{"n_layer": 11, "n_experts": 16, "d_shared_expert": 0, "balance_bias": true, "lr_router": 0.00032, "n_head": 4, "n_kv_head": 4, "vocab_size": 32000, "norm": "layernorm", "norm_place": "pre", "init_std_down": 0.00336, "schedule": "wsd", "dataset": "wikipedia_en"}
Below are experts of layer 3 (counted from 0) of a mixture-of-experts language model. Rows are named router (the router's row for the expert), up (a neuron's input weights, with its number), down (a neuron's output weights, with its number) and show model dimensions 144-191. Each number is 200 + 40 x the weight over its row's rms, rounded and kept within 0 to 999.
After each expert's rows: "gets" lists some tokens that make up at least twice as much of what it gets as of all text. This comes from a sample of Wikipedia text that the model never trained on. Tokens count by the router's weight.

# expert 7
router,161,252,268,255,195,231,222,197,131,268,177,162,182,212,233,231,197,212,157,159,171,162,138,264,249,148,134,165,244,206,206,242,191,172,262,210,204,230,197,221,190,283,238,176,234,180,215,191
up0,140,161,178,134,230,135,251,223,151,268,176,218,184,218,251,224,223,285,268,238,226,252,219,244,165,216,257,197,200,263,172,184,129,220,222,237,197,204,281,192,276,220,231,216,241,261,203,206
down0,123,232,132,185,215,210,265,246,172,252,162,263,218,162,232,180,247,238,166,227,175,232,101,149,228,239,140,265,184,234,237,206,163,225,240,173,201,144,248,248,248,223,226,192,164,245,188,209
up1,203,222,201,100,204,148,205,202,191,210,188,110,221,209,235,195,202,121,180,223,249,238,194,240,225,208,212,129,190,186,213,226,305,190,236,205,206,209,232,128,284,223,115,223,241,268,164,283
down1,66,132,211,190,193,166,229,206,159,202,246,158,101,231,238,231,127,166,176,139,166,257,161,269,192,146,222,165,184,190,167,187,223,170,187,237,196,248,218,161,190,177,223,156,162,317,223,163
up2,168,218,197,202,138,160,222,301,253,363,169,157,202,237,244,206,221,236,212,191,183,169,142,150,139,194,170,244,186,188,176,207,241,244,121,184,204,176,142,231,210,200,222,180,135,227,145,196
down2,181,156,263,135,227,254,283,223,161,149,242,186,128,230,254,213,186,179,259,219,211,174,114,220,219,191,174,205,199,173,274,255,230,180,210,227,165,195,197,145,297,224,215,128,227,235,186,202
up3,237,226,169,246,261,209,204,194,275,214,172,233,216,210,233,259,123,284,178,149,233,144,212,205,205,195,237,283,234,150,115,209,210,182,163,202,172,225,149,253,197,170,241,200,184,275,152,185
down3,113,250,194,180,177,196,220,202,236,200,156,120,159,228,127,233,208,144,210,137,198,152,254,300,305,134,251,192,207,226,212,237,157,172,196,103,179,180,195,177,196,191,190,180,196,196,140,191
up4,183,178,352,183,234,171,144,243,222,195,156,152,235,189,190,251,174,206,228,217,165,265,117,260,181,211,184,173,209,148,187,285,271,169,203,246,164,202,177,173,179,242,141,226,221,170,126,145
down4,169,202,234,206,180,224,187,203,190,151,214,159,205,236,154,217,192,268,173,197,267,251,215,229,159,244,258,180,203,206,206,199,204,261,228,191,213,136,222,183,188,217,164,163,175,215,194,162
gets: " the", " The", " his", " a", "s", " A"

# expert 4
router,206,151,177,248,184,265,235,244,176,196,204,203,258,186,171,255,193,246,161,179,154,143,190,167,186,186,222,231,129,193,182,213,200,209,245,321,139,238,191,312,186,302,198,173,127,197,190,257
up0,169,221,173,179,128,164,181,193,189,184,204,198,248,254,245,195,210,239,184,190,193,203,221,305,265,248,169,208,190,204,181,237,169,140,222,156,179,154,226,207,213,164,128,235,176,145,171,201
down0,164,219,225,252,159,253,175,165,166,179,185,195,167,156,268,133,265,245,198,210,235,241,223,262,246,227,154,195,172,231,227,229,189,267,191,222,173,227,218,251,189,172,190,205,265,225,210,215
up1,277,220,191,212,204,182,246,284,158,167,195,194,172,160,242,180,195,180,246,200,157,164,206,205,141,270,237,165,219,301,202,209,202,224,171,195,258,180,168,220,210,197,195,202,125,176,193,131
down1,204,151,221,253,160,198,232,145,124,233,178,260,196,180,197,188,179,247,179,239,134,177,259,199,148,251,209,237,268,221,115,154,153,227,220,213,254,222,257,208,163,220,269,200,183,208,258,158
up2,277,250,134,184,196,147,321,194,226,165,230,167,168,212,229,133,168,214,147,212,195,148,156,292,216,216,245,186,175,235,84,234,188,219,223,146,193,242,155,164,184,177,251,130,187,180,220,215
down2,211,163,181,125,218,173,292,223,258,163,255,159,220,158,182,171,185,279,183,192,200,200,246,196,163,270,305,162,187,195,176,176,219,213,209,161,192,185,185,271,198,236,204,214,168,221,244,206
up3,178,164,176,227,247,246,240,222,150,220,246,207,189,155,186,186,199,157,240,157,177,101,230,145,186,160,203,155,201,207,156,196,200,158,222,188,203,160,203,139,254,144,178,197,195,230,190,203
down3,274,186,134,89,170,271,176,236,226,230,169,178,204,138,201,220,218,215,195,124,221,182,189,198,149,187,178,203,223,173,212,147,182,119,181,252,224,271,253,93,203,198,229,152,181,250,238,150
up4,184,188,246,177,286,219,176,288,224,168,182,133,147,198,245,229,201,191,101,202,111,180,241,261,214,173,166,186,182,228,172,190,200,140,199,206,276,193,207,225,171,196,210,177,245,265,218,238
down4,241,172,205,156,289,214,192,227,151,201,236,191,220,206,149,131,166,171,196,201,154,210,256,200,246,108,172,222,240,211,201,108,201,208,256,192,150,213,168,216,154,177,87,241,204,206,179,251
gets: "-", "'", " Al", "–", " re", " San"

# expert 13
router,205,220,226,254,217,171,240,184,210,205,182,159,221,186,192,206,184,184,179,220,224,223,187,229,160,208,182,215,318,211,212,215,260,138,261,169,224,189,212,262,220,180,132,197,194,224,268,175
up0,268,185,249,214,282,199,216,238,195,196,185,251,214,230,217,217,133,257,187,226,249,284,211,213,155,197,105,266,245,266,193,214,177,253,252,174,266,163,217,208,163,246,267,179,162,170,222,242
down0,158,192,113,173,137,221,206,149,164,227,135,180,191,210,178,106,227,170,191,247,244,201,216,128,266,248,150,270,260,221,181,198,255,158,132,246,229,179,222,215,191,125,132,176,210,180,198,210
up1,187,233,161,168,243,155,172,234,243,248,211,140,195,248,231,194,153,217,211,173,221,172,223,185,134,159,174,182,231,248,186,219,165,170,213,135,165,177,179,254,195,152,162,185,195,164,177,221
down1,247,230,200,216,240,228,196,268,271,145,208,147,160,208,228,232,193,190,262,214,197,220,259,218,207,234,167,209,214,185,192,156,320,214,168,226,243,186,181,259,259,148,133,265,172,217,167,258
up2,181,213,159,225,215,197,186,236,180,204,132,199,207,226,199,159,192,196,226,169,190,210,239,192,228,178,262,224,253,194,234,187,186,153,223,245,244,149,205,234,279,214,271,195,149,148,291,178
down2,198,157,215,160,186,241,187,261,248,162,153,176,240,199,219,157,190,190,194,179,213,159,159,208,190,183,238,219,133,286,163,177,225,149,259,241,226,192,137,169,173,238,189,268,194,187,199,204
up3,275,253,215,253,165,170,196,206,205,153,132,140,147,222,210,128,199,208,226,181,240,157,195,257,234,159,205,217,172,62,130,178,211,185,158,124,205,151,241,214,226,265,176,151,113,170,171,166
down3,238,251,199,144,166,241,206,155,220,258,236,232,187,245,174,177,249,195,205,201,145,142,175,85,229,158,163,174,133,299,214,192,178,216,243,233,182,172,240,197,212,222,216,119,185,250,271,196
up4,175,256,213,171,161,267,139,216,170,259,210,215,151,194,229,169,184,240,92,164,247,205,150,178,114,200,161,179,211,187,206,191,171,196,233,208,216,170,159,192,194,205,221,145,155,232,274,202
down4,191,199,203,248,153,194,165,235,276,219,256,205,216,182,127,173,230,218,220,186,230,285,171,232,187,209,208,219,206,242,200,208,206,261,158,256,213,199,212,162,224,227,255,179,265,165,202,260
gets: ".", " a", " to", " an", ").", "er"

# expert 6
router,263,261,204,209,259,96,202,255,160,180,189,158,204,206,175,176,243,264,205,167,208,166,261,133,240,218,260,171,173,212,226,152,190,166,229,193,193,87,103,213,237,241,182,197,212,187,185,208
up0,160,83,178,166,171,131,202,202,216,249,227,210,179,182,268,165,246,220,231,162,256,194,160,269,167,184,170,146,171,238,187,175,193,190,216,237,193,262,296,111,215,225,137,224,183,157,188,177
down0,169,250,190,230,204,176,161,228,147,110,175,212,154,180,180,141,241,184,229,237,156,213,122,191,223,164,227,121,196,163,160,152,200,230,178,144,295,189,124,206,235,210,201,187,203,109,226,225
up1,217,231,231,95,172,252,192,259,152,221,229,192,191,274,179,229,113,240,79,125,189,164,264,185,159,210,291,227,117,205,196,201,198,201,241,233,283,181,105,299,200,248,193,200,224,135,202,293
down1,245,205,137,193,147,186,216,136,239,171,198,274,196,197,268,205,183,241,259,246,253,214,183,257,183,184,249,180,236,206,189,148,173,163,217,252,222,215,151,215,112,208,247,204,161,160,163,147
up2,156,178,121,202,238,154,149,198,184,207,169,215,256,238,259,150,236,147,250,267,229,168,239,189,139,250,172,179,128,135,284,202,282,211,186,239,164,149,190,215,212,205,260,241,174,163,266,152
down2,194,214,175,205,177,251,293,264,236,175,208,212,206,174,217,207,174,153,223,255,227,260,128,285,225,160,158,145,155,191,147,221,244,201,258,208,233,243,240,179,214,219,167,171,170,193,252,150
up3,243,213,195,183,197,149,209,235,250,273,193,216,233,174,181,230,177,174,233,210,220,223,203,137,246,245,197,207,176,201,150,209,203,191,250,223,248,276,180,234,194,257,99,176,234,213,236,246
down3,187,174,111,246,192,210,170,195,199,169,222,207,203,204,136,164,171,262,221,115,224,164,182,257,159,169,123,156,157,240,233,191,229,141,211,165,173,220,225,165,191,196,245,170,253,202,168,206
up4,203,156,156,205,224,239,170,245,189,218,182,135,205,205,171,183,165,234,242,163,203,265,159,150,145,198,260,216,177,228,222,188,230,182,166,154,250,254,265,167,207,245,250,132,150,165,264,292
down4,188,220,163,253,180,255,209,221,160,193,215,139,194,157,191,205,181,116,212,267,212,174,220,232,213,212,180,258,161,168,134,236,207,214,204,161,207,230,216,221,273,225,261,182,198,192,186,131
gets: "|", " of", " on", " for", " In", "In"

# expert 0
router,218,246,255,234,139,209,208,172,235,153,247,205,171,187,234,255,210,225,195,245,214,227,239,116,158,211,218,185,231,122,245,181,156,225,192,164,191,208,165,203,180,185,120,168,186,284,200,196
up0,298,223,185,198,166,133,181,226,195,219,186,228,215,198,192,212,224,192,146,167,236,274,263,230,205,205,220,205,126,98,224,248,282,207,210,142,212,238,206,216,192,178,240,181,228,236,217,203
down0,153,217,148,151,237,256,171,300,163,187,211,174,233,118,236,224,220,132,188,134,236,188,198,136,169,215,162,275,141,164,198,198,178,202,218,159,178,242,205,218,153,195,227,224,223,186,193,215
up1,218,184,196,184,194,121,217,220,178,213,223,153,191,190,266,215,214,250,201,309,152,301,239,178,183,246,235,229,220,213,232,225,209,239,215,293,220,199,264,112,191,245,214,239,265,300,138,218
down1,226,229,171,218,136,216,164,255,105,223,191,156,205,216,171,177,257,232,140,224,238,259,222,188,253,149,154,234,207,203,222,203,193,186,195,182,206,225,122,206,208,223,153,238,218,172,228,145
up2,243,202,229,177,138,171,200,173,249,203,194,188,244,175,193,170,224,97,280,188,226,181,248,250,170,195,270,227,171,147,240,236,171,288,218,192,215,165,234,212,228,212,227,181,187,238,129,279
down2,207,190,173,149,257,196,148,209,214,268,156,206,208,238,197,199,222,205,146,200,221,234,144,232,228,191,165,173,202,220,196,210,173,249,231,186,215,208,151,250,213,192,197,235,238,181,116,263
up3,232,260,176,172,171,200,296,192,201,138,221,258,178,262,166,209,216,211,243,174,219,192,218,137,170,153,140,231,184,168,181,198,204,203,191,86,160,183,281,248,255,250,200,228,215,241,218,181
down3,183,178,192,201,201,216,221,204,161,131,185,208,228,140,194,154,240,227,175,145,163,190,144,198,246,161,199,233,200,205,226,166,188,207,206,250,194,260,209,188,201,206,209,189,223,207,248,181
up4,230,188,151,202,165,240,179,169,153,201,177,171,190,234,242,210,203,243,219,209,189,166,152,170,219,181,154,202,211,242,187,225,187,235,143,230,142,199,137,280,197,230,221,220,187,218,229,202
down4,204,237,168,216,181,237,211,195,207,194,220,158,170,192,204,226,193,171,217,210,300,219,201,153,174,274,168,188,176,146,200,119,225,186,199,212,179,264,267,228,174,177,194,181,249,155,193,160
gets: " in", " of", " to", " on", " at", " from"

# expert 15
router,194,173,215,197,181,310,249,256,186,191,193,211,289,150,191,199,113,148,195,244,218,245,196,219,189,82,181,212,189,206,168,269,270,144,198,150,212,269,266,202,199,216,176,211,183,215,220,205
up0,160,206,223,222,199,242,192,267,215,148,197,241,242,207,156,245,189,238,234,223,190,293,264,240,189,163,151,215,230,195,191,150,130,200,152,174,164,222,150,167,235,203,254,180,174,166,155,229
down0,234,248,175,205,241,161,226,146,183,172,216,161,187,127,231,207,214,196,163,211,191,227,126,207,253,184,177,211,215,181,174,204,232,190,234,197,322,211,103,261,188,218,278,207,245,136,222,204
up1,225,162,194,197,242,272,180,201,282,228,182,263,229,144,207,156,212,162,189,209,261,177,213,199,174,171,201,230,221,207,169,251,179,150,171,205,199,134,210,229,185,253,129,197,251,205,249,170
down1,116,227,291,213,159,164,170,178,174,166,239,150,230,223,205,195,238,238,228,199,131,230,228,276,192,237,204,226,224,165,177,210,171,189,227,287,189,239,158,198,233,222,258,260,145,214,217,220
up2,195,177,232,167,185,227,159,150,203,151,215,126,197,179,280,249,169,236,228,188,311,253,190,212,168,224,143,267,261,190,224,197,195,215,192,295,178,193,215,222,176,179,195,244,188,228,257,204
down2,280,201,104,192,226,181,178,153,247,183,216,202,154,207,226,201,267,245,166,254,291,104,241,210,207,200,125,167,200,213,235,164,129,210,187,255,150,195,252,184,182,166,180,148,231,195,138,256
up3,235,177,189,204,155,163,222,237,200,195,151,162,268,154,124,207,187,149,154,245,102,229,181,214,271,212,200,154,198,193,176,247,112,167,233,129,233,180,180,189,220,213,256,226,190,173,213,172
down3,190,166,245,229,184,188,217,197,182,202,170,315,205,216,138,195,125,208,238,165,241,186,253,172,229,202,201,249,190,266,222,192,174,174,150,251,198,229,214,170,267,159,195,252,225,229,233,138
up4,145,170,290,153,216,221,231,219,227,220,208,194,247,193,220,206,142,185,194,217,268,233,218,94,217,180,244,156,182,188,217,233,230,202,197,218,229,252,199,159,166,149,209,162,156,161,169,260
down4,136,219,262,228,173,192,201,182,195,197,222,183,252,225,128,194,189,242,220,222,258,180,214,146,187,149,190,181,138,240,185,216,191,208,252,140,154,218,275,216,227,197,184,209,224,284,178,185
gets: " was", " by", " as", " is", " with", " of"

# expert 5
router,202,202,213,119,174,179,234,159,168,150,152,216,220,204,219,203,205,180,229,218,167,226,168,151,214,180,80,234,264,181,177,165,148,133,230,273,239,101,77,207,195,191,213,191,245,185,184,172
up0,158,243,228,222,195,201,237,173,168,229,189,184,110,185,197,188,159,240,160,176,169,189,185,230,204,159,168,215,237,266,172,240,188,272,166,189,159,278,213,164,225,242,140,126,241,173,228,232
down0,132,166,138,133,139,180,227,131,270,148,193,199,306,162,199,159,198,195,251,163,235,249,255,177,217,216,230,199,144,230,206,199,201,257,207,183,182,212,164,268,183,196,234,202,197,237,189,248
up1,231,172,265,284,216,250,179,145,153,179,199,230,194,177,133,139,258,172,190,135,145,155,168,234,112,219,180,184,196,162,144,222,171,223,256,183,103,113,222,191,132,202,223,235,216,207,217,159
down1,188,212,240,199,158,274,176,171,250,186,283,215,143,232,202,158,177,235,182,173,174,217,244,245,171,249,211,104,253,207,262,198,211,148,166,189,137,283,194,118,166,164,180,202,175,191,170,226
up2,171,279,237,198,236,207,206,104,152,216,157,210,231,241,161,241,213,233,204,178,151,208,195,193,132,196,164,212,174,214,160,209,184,163,193,137,222,181,148,247,279,211,138,207,222,210,277,149
down2,265,164,253,211,179,192,177,246,128,276,222,194,215,204,206,227,274,105,202,184,187,278,150,216,176,130,199,137,171,214,209,189,196,278,204,167,164,246,188,209,175,188,187,173,257,150,219,246
up3,260,155,141,176,305,222,261,156,249,250,217,267,177,240,183,250,223,234,196,170,170,278,241,194,264,172,184,223,136,231,205,209,269,172,198,195,209,217,181,212,168,173,237,242,250,263,219,194
down3,197,171,203,242,201,202,211,186,240,217,283,175,124,154,166,223,139,250,204,179,184,174,237,289,256,218,191,242,241,150,227,168,224,224,185,161,290,261,147,178,186,209,214,289,232,180,190,212
up4,185,283,207,162,181,165,201,175,220,219,145,186,193,283,170,263,164,231,147,231,213,209,166,216,146,206,211,165,229,236,173,176,207,204,161,232,217,165,216,186,262,211,191,152,61,219,157,237
down4,114,211,203,254,215,212,220,143,180,190,176,191,150,205,166,133,180,154,222,182,283,187,183,250,169,104,230,210,264,221,145,169,186,175,170,257,181,209,252,174,181,231,153,207,181,161,253,163
gets: " ", "a", "e", "\"", " he", "i"

# expert 3
router,199,137,306,167,156,155,219,212,227,206,186,227,168,159,241,219,225,176,225,225,99,233,269,282,147,174,255,208,199,173,195,282,250,227,224,213,187,164,142,202,234,215,251,230,156,242,284,201
up0,201,160,128,214,204,233,223,200,209,258,136,234,272,209,207,200,188,233,176,222,190,197,199,214,197,208,295,115,154,279,165,178,186,238,230,155,197,203,230,216,260,222,241,208,174,195,167,249
down0,212,204,253,140,131,164,209,138,187,125,153,128,226,156,242,213,146,262,168,148,228,140,171,167,242,196,231,141,197,220,241,212,178,224,149,154,137,148,164,183,217,173,207,230,210,192,200,204
up1,181,223,233,200,129,177,163,205,186,149,195,197,201,252,218,131,235,222,247,192,148,204,198,247,186,256,216,219,186,151,179,206,234,163,150,266,188,147,205,229,102,224,178,245,240,211,211,195
down1,180,227,260,197,166,82,119,133,213,211,157,232,113,200,224,195,168,205,211,184,171,178,196,222,210,119,188,189,235,183,189,138,155,221,215,75,174,207,115,191,205,190,185,240,163,216,150,208
up2,232,208,171,278,199,148,153,150,217,182,150,208,239,105,182,190,268,139,210,153,214,249,150,227,162,199,201,160,178,185,244,241,132,152,225,250,165,205,243,199,171,164,148,212,208,236,246,157
down2,231,183,113,229,192,172,132,158,224,199,213,138,211,205,178,120,222,220,211,208,199,228,159,129,219,233,104,241,143,159,102,203,223,317,236,241,214,233,216,174,97,211,130,205,234,241,229,216
up3,211,145,167,185,158,216,192,263,238,240,159,148,217,158,295,198,245,191,156,132,150,262,129,191,175,179,255,194,245,190,186,232,231,240,206,53,257,219,188,250,221,123,161,171,218,122,195,160
down3,214,221,226,223,191,192,127,156,173,189,254,200,134,184,156,202,241,228,200,186,241,260,165,195,184,251,193,200,238,224,214,219,292,215,142,168,145,204,129,191,158,247,198,227,175,194,246,154
up4,258,178,176,146,230,182,168,147,224,157,210,153,259,207,193,192,221,250,238,220,211,232,296,163,171,209,185,203,148,160,171,262,246,216,182,224,268,207,173,229,218,133,237,234,255,254,186,128
down4,206,203,252,236,242,155,134,207,180,196,248,237,196,234,208,212,223,214,190,140,178,204,246,187,213,193,192,177,285,146,167,220,185,187,186,133,230,201,213,196,148,169,135,181,195,202,212,252
gets: "ed", "d", " 4", " 5", " 6", "ing"

# expert 2
router,175,198,279,182,204,206,193,207,171,176,180,201,220,196,222,189,233,248,162,284,195,188,178,144,194,229,140,269,196,163,282,233,210,242,224,239,269,154,268,193,262,165,236,196,155,221,170,242
up0,271,208,197,214,144,128,232,128,226,193,156,222,237,246,220,233,213,207,169,209,210,157,180,179,164,235,204,135,239,202,116,163,255,200,234,187,229,245,142,217,273,133,217,183,187,187,227,158
down0,227,125,165,162,209,211,214,189,172,157,137,282,159,178,221,205,212,157,231,177,183,216,183,238,217,164,199,204,128,207,183,188,191,91,192,206,257,239,112,229,176,245,204,227,164,163,218,142
up1,173,208,117,254,177,200,153,192,231,219,171,193,161,263,208,185,230,180,169,233,159,206,140,238,192,119,121,184,227,168,219,208,167,228,228,255,169,218,134,194,179,216,207,163,229,213,252,162
down1,161,262,112,184,203,255,249,144,120,220,147,255,227,239,166,188,214,235,189,220,266,215,180,217,271,206,179,157,251,139,173,284,164,151,188,234,227,151,126,251,245,200,296,151,180,208,236,213
up2,190,208,260,188,182,157,194,145,179,169,216,196,196,194,236,276,198,167,196,142,134,186,183,165,172,194,188,265,115,189,205,191,301,239,268,220,176,130,206,212,205,244,213,233,172,259,260,209
down2,268,217,231,147,191,135,174,242,138,181,187,113,209,250,249,198,190,181,254,212,218,165,188,266,284,235,206,229,243,164,218,125,249,234,147,180,202,226,213,224,229,240,274,218,195,147,240,249
up3,222,210,170,254,172,197,234,239,159,187,262,163,224,273,218,210,209,158,164,261,216,267,270,222,179,238,233,222,279,187,197,225,214,134,159,149,149,97,229,172,176,214,237,138,208,134,238,205
down3,233,206,184,242,181,252,193,158,191,156,195,174,143,291,236,201,310,194,142,160,207,227,275,192,234,157,243,291,194,184,109,153,219,209,127,193,254,179,184,225,204,259,237,230,246,230,195,209
up4,167,272,172,247,168,163,200,253,189,233,253,233,314,210,224,171,168,184,231,150,237,266,139,274,225,178,237,236,245,208,210,138,146,215,208,179,172,213,232,155,233,232,169,267,173,236,149,239
down4,162,248,202,162,152,150,213,255,228,215,250,247,279,188,171,226,198,141,229,200,218,212,140,215,155,219,188,181,239,161,182,154,192,208,262,189,231,174,200,167,129,211,222,224,125,219,226,287
gets: " (", "|", " 0", " —", "/", " "

# expert 14
router,239,196,204,143,276,164,247,223,161,167,120,205,187,209,170,219,185,148,146,255,169,222,241,196,153,116,231,238,203,192,300,175,194,132,263,211,193,156,248,139,170,197,135,169,167,205,231,208
up0,142,120,192,132,188,190,238,190,197,187,152,170,231,221,272,125,197,185,275,176,185,273,163,178,228,174,160,217,180,207,277,205,256,158,209,133,115,226,227,167,217,232,246,220,159,231,176,214
down0,173,227,164,169,229,183,221,216,217,180,284,177,179,230,246,226,202,310,118,172,157,221,189,202,220,251,94,236,154,117,155,218,249,195,211,253,204,234,237,223,241,193,223,215,160,206,164,250
up1,183,196,95,166,172,224,197,163,261,174,202,144,217,155,185,231,231,169,148,135,207,180,207,154,221,214,229,224,224,216,232,75,196,202,202,160,231,227,182,123,233,167,232,109,263,254,171,190
down1,209,195,139,198,159,156,153,243,157,323,198,189,189,159,272,253,184,222,216,182,232,144,242,234,139,186,275,159,219,178,208,180,245,256,217,163,178,233,165,187,176,249,187,179,160,203,232,195
up2,233,151,132,122,234,197,190,211,218,215,167,174,167,194,260,175,210,230,158,260,166,239,170,197,150,252,201,266,214,163,189,164,284,189,181,102,133,208,260,204,128,212,233,209,218,193,209,233
down2,183,224,247,248,183,122,143,260,216,218,199,211,234,274,157,225,182,224,204,150,223,258,286,204,160,248,155,254,127,170,180,136,223,148,166,219,194,196,202,181,169,216,162,219,189,187,172,210
up3,163,249,182,217,187,155,195,237,197,290,217,236,239,167,277,208,254,216,159,220,218,240,200,193,259,267,196,167,113,252,169,193,207,224,218,247,233,268,137,170,192,194,197,149,201,189,218,184
down3,221,203,177,192,140,199,217,235,205,174,162,190,269,155,273,225,167,183,223,249,162,228,181,205,216,209,178,220,287,142,170,215,233,215,119,177,168,188,151,194,200,186,227,221,248,282,161,238
up4,179,164,198,126,171,196,165,257,198,279,201,250,185,219,192,159,163,223,227,216,254,178,246,151,154,245,165,257,263,245,218,212,183,211,169,113,196,216,193,210,229,231,150,121,254,199,234,184
down4,189,191,173,220,258,135,190,155,158,208,215,178,165,213,264,194,214,216,165,194,224,231,256,197,221,178,226,209,209,145,225,245,159,175,85,202,246,188,187,173,199,184,274,179,159,76,138,199
gets: "s", ")", " is", " has", " are", " team"

# expert 8
router,130,189,266,183,214,290,246,248,288,119,190,179,185,117,253,217,280,214,239,247,232,213,279,238,199,128,174,203,183,165,212,261,181,146,246,179,184,172,169,190,219,210,217,127,203,166,201,190
up0,180,199,203,233,221,223,231,222,220,143,166,253,164,149,232,250,210,157,155,194,206,190,245,196,197,183,221,172,194,213,174,225,204,173,261,267,225,195,137,165,192,182,216,188,195,189,235,210
down0,69,181,179,230,216,161,211,228,259,238,235,255,188,194,246,235,202,190,141,242,233,145,229,175,106,158,161,260,182,171,258,190,195,181,225,249,199,158,216,170,181,166,208,173,200,107,180,217
up1,230,229,186,144,214,196,205,178,269,162,205,193,247,184,258,219,230,165,195,232,171,239,236,140,175,150,170,184,160,214,216,230,215,254,139,231,288,189,148,185,250,152,157,191,221,214,210,226
down1,176,214,190,305,170,174,209,218,151,229,246,219,243,203,198,228,246,157,202,183,274,247,177,258,155,226,220,156,185,213,259,228,295,208,193,216,177,212,266,168,173,196,228,250,103,203,190,257
up2,184,167,201,213,143,194,203,150,125,204,275,141,276,265,262,154,197,167,235,270,176,151,245,158,224,232,194,213,215,224,187,202,256,247,223,180,136,163,221,216,222,108,221,204,201,212,203,208
down2,125,159,174,186,229,157,135,198,244,157,170,183,241,205,244,182,252,216,181,262,212,217,168,246,205,229,231,228,224,248,156,220,190,157,141,196,148,236,209,217,159,234,225,196,196,268,190,219
up3,171,261,262,185,222,223,184,201,180,219,289,188,220,213,196,221,138,180,107,174,138,217,235,219,159,218,241,177,136,170,288,158,330,210,224,123,193,150,219,210,145,187,165,219,190,195,113,196
down3,207,166,204,213,248,155,193,235,235,173,201,168,173,150,201,157,151,253,214,145,162,253,241,224,212,256,250,145,228,152,232,211,177,243,209,185,226,128,152,200,206,146,201,246,204,163,196,215
up4,125,202,194,215,159,185,224,198,234,159,130,179,201,213,224,197,150,150,241,137,241,270,213,150,166,182,205,124,158,180,162,233,205,202,241,189,231,192,157,174,222,210,162,186,212,221,177,205
down4,216,230,218,195,220,219,200,249,152,97,259,266,194,286,191,181,220,213,260,227,171,134,240,160,229,186,279,121,209,207,268,130,265,162,151,246,162,158,229,150,166,155,238,223,175,244,260,273
gets: " |", ";", ":", "==", " \"", " that"

# expert 12
router,172,196,228,131,164,227,209,210,230,179,134,184,182,241,213,185,278,170,183,194,178,182,215,174,206,211,157,212,179,207,224,261,216,207,143,256,183,183,236,242,247,294,171,118,229,205,254,175
up0,164,204,225,223,239,264,257,229,194,276,189,169,130,206,218,284,149,222,282,167,209,192,204,206,151,163,201,186,182,177,193,207,196,222,200,213,160,198,247,138,199,188,231,184,241,174,241,280
down0,185,186,217,149,203,200,233,155,191,213,172,224,185,180,102,204,256,170,137,192,185,114,218,206,161,233,134,222,73,282,256,187,213,236,201,173,249,192,136,162,203,220,252,168,172,189,182,308
up1,249,181,162,207,178,233,250,151,152,250,219,178,199,200,189,213,245,180,174,226,253,220,196,150,177,218,224,155,178,233,161,193,127,210,203,236,177,184,257,186,172,219,249,105,181,272,156,211
down1,147,155,243,170,176,219,262,201,238,247,200,179,199,209,195,237,157,231,183,243,207,205,225,231,121,208,242,170,244,202,218,239,193,229,225,181,277,230,180,230,154,184,150,189,152,251,226,208
up2,219,273,241,172,224,185,225,224,218,233,203,227,157,207,258,242,189,188,131,204,188,145,173,186,163,187,184,145,181,168,212,168,186,290,185,214,155,183,231,189,213,277,124,147,153,177,234,237
down2,178,146,165,185,223,199,181,160,187,180,256,270,279,218,107,180,234,232,167,262,226,172,186,214,166,165,172,228,191,233,276,195,148,146,180,275,248,143,189,168,227,127,185,190,201,191,176,189
up3,180,278,195,146,275,258,175,206,176,179,238,163,197,194,213,218,193,207,263,142,207,159,122,193,197,184,168,233,114,123,178,221,198,215,214,217,244,127,157,277,202,204,141,167,252,233,185,210
down3,224,204,232,288,168,225,133,199,222,240,209,177,238,197,218,178,169,181,194,154,127,117,214,171,252,289,187,286,262,185,192,201,273,111,216,224,144,187,198,215,184,176,183,160,178,218,241,171
up4,232,170,258,220,200,206,162,182,160,234,211,227,151,148,127,179,268,241,252,264,231,257,239,165,198,213,125,185,186,229,202,260,258,154,130,217,181,234,155,235,161,269,237,243,245,238,219,150
down4,193,192,233,241,213,224,204,234,185,163,209,196,255,228,146,238,188,176,254,227,146,242,243,194,262,159,124,210,197,200,211,170,290,98,180,174,156,227,164,263,264,176,176,208,287,112,246,230
gets: "\n", "==", "===", "z", " Q", "K"